Experts of a small language model: vocabulary 16384.
Below are experts of layer 2 (counted from 0) of a mixture-of-experts language model. Rows are named router (the router's row for the expert) and show model dimensions 64-95. Each number is 500 + 50 x the weight over its row's rms, rounded and kept within 0 to 999. Numbers have three digits each.
After each expert's rows: "gets" lists some tokens that make up at least twice as much of what it gets as of all text. This comes from a sample of Wikipedia text that the model never trained on. Tokens count by the router's weight.

# expert 10
router:479539466474508481429499501509560431443531455559477569433457449489537429447533531573527549465532
gets: "er", "i", "a", "on", "or", "o"

# expert 28
router:476525544527481554547466517452506463487525532482461434543511512395440502544471471475519498448478
gets: " (", " of", "s", "ers", "\"", "("

# expert 16
router:524479399397516563458414489596458426523484541407488426444441477473463571459427577531556541469507
gets: " to", " in", " on", " at", " In", " after"

# expert 6
router:405533563484505430481494510610431482494507590519472478533480441456531508562481559502460534538509
gets: "9", "0", " ", "8", "4", "th"

# expert 19
router:435543494513550370601468539595488419493400534486440447567454570566445482525469457564538450420543
gets: " |", ";", ");", " but", "ation", "ion"

# expert 25
router:449513471563598482496476535542497499524428550456544530515548490467552598523577615559534499402494
gets: " a", "0", "s", " as", " his", " an"

# expert 20
router:493524423462432480525508540431503512532473452422591547496468490561488578466497528573484435569434
gets: "|", " B", " $", " States", " American", " York"

# expert 5
router:562537529481526539478415442461465437517418621588493572430541474469527474490465452510386490599581
gets: "–", " |", "0", "th", " –", "'"

# expert 27
router:400490505402516445478519532448533412521611555500432581528478441484481429508572464532512550385493
gets: "2", "0", "7", "8", "4", "3"

# expert 9
router:534471504530437474418496586521584532519434487557520458480446452566495531525462580446550476472397
gets: "0", "6", "5", "1", "7", "9"

# expert 1
router:452544558527526563396456546375530569382448391576477502562423528493557518482523561490495475550493
gets: "\n", "==", "===", " ==", "|", "-"

# expert 3
router:484485545445444488517559476552542501481648513587488501435460505429390494482439450470393579487445
gets: "-", " first", " one", " two", " all", " other"

# expert 13
router:551588503474545552414493418530510497413507560460479532564476568577553518558506540514472464508501
gets: "2", "3", "5", "6", "7", "1"

# expert 4
router:502450570493526534438557495579568555507448416560522506483422468541493509490526517420526610540524
gets: " and", ",", ")", " for", " with", " as"

# expert 12
router:498521486492416538540459450511527507529443513401436455446528437481508524507438546416506459471466
gets: " in", " from", " D", " B", " C", " K"

# expert 21
router:508497566567474501372518526478519521508478457410541583490543557493469529515542524585614550528541
gets: " |", "ing", "ed", " /", "ate", " been"

# expert 18
router:444447550499561523442453545427412482498555486517484497583544507580616464575442528419478422560494
gets: " \"", " that", " of", "6", " which", "3"

# expert 26
router:623448497482470506482500502572579445584496532504580479438591433425534509455553610498470500561573
gets: " ", " of", " several", " List", " also", " number"

# expert 15
router:516540500491507461479612500452465460569491455520459543508478554495558423572514489513514464419523
gets: ",", "1", "),", "\",", "',", ".,"

# expert 22
router:572402464507474409517518500559481463548414560546514417527570518551509512424599494449468431455527
gets: ":", " |", "2", " t", " m", " T"

# expert 0
router:460533448517561528489470545516491455526439515524519561518548397543518485499527544428568531398486
gets: " the", " was", "'", " is", " were", " he"

# expert 17
router:501587507481539494611575478479452484445408450548521543503487516527535467581545412485563525564450
gets: " the", " The", " a", "The", " A", " an"

# expert 7
router:543497540507572491465488557462508509443549477555519531520470559452596566493511524543495443528563
gets: ".", ").", "==", "===", "\".", "°"

# expert 29
router:577511555414498455496562487497484392538591466511401460566546510460522476526565473513462500521415
gets: "\n", "-", ",", " than", "5", " ("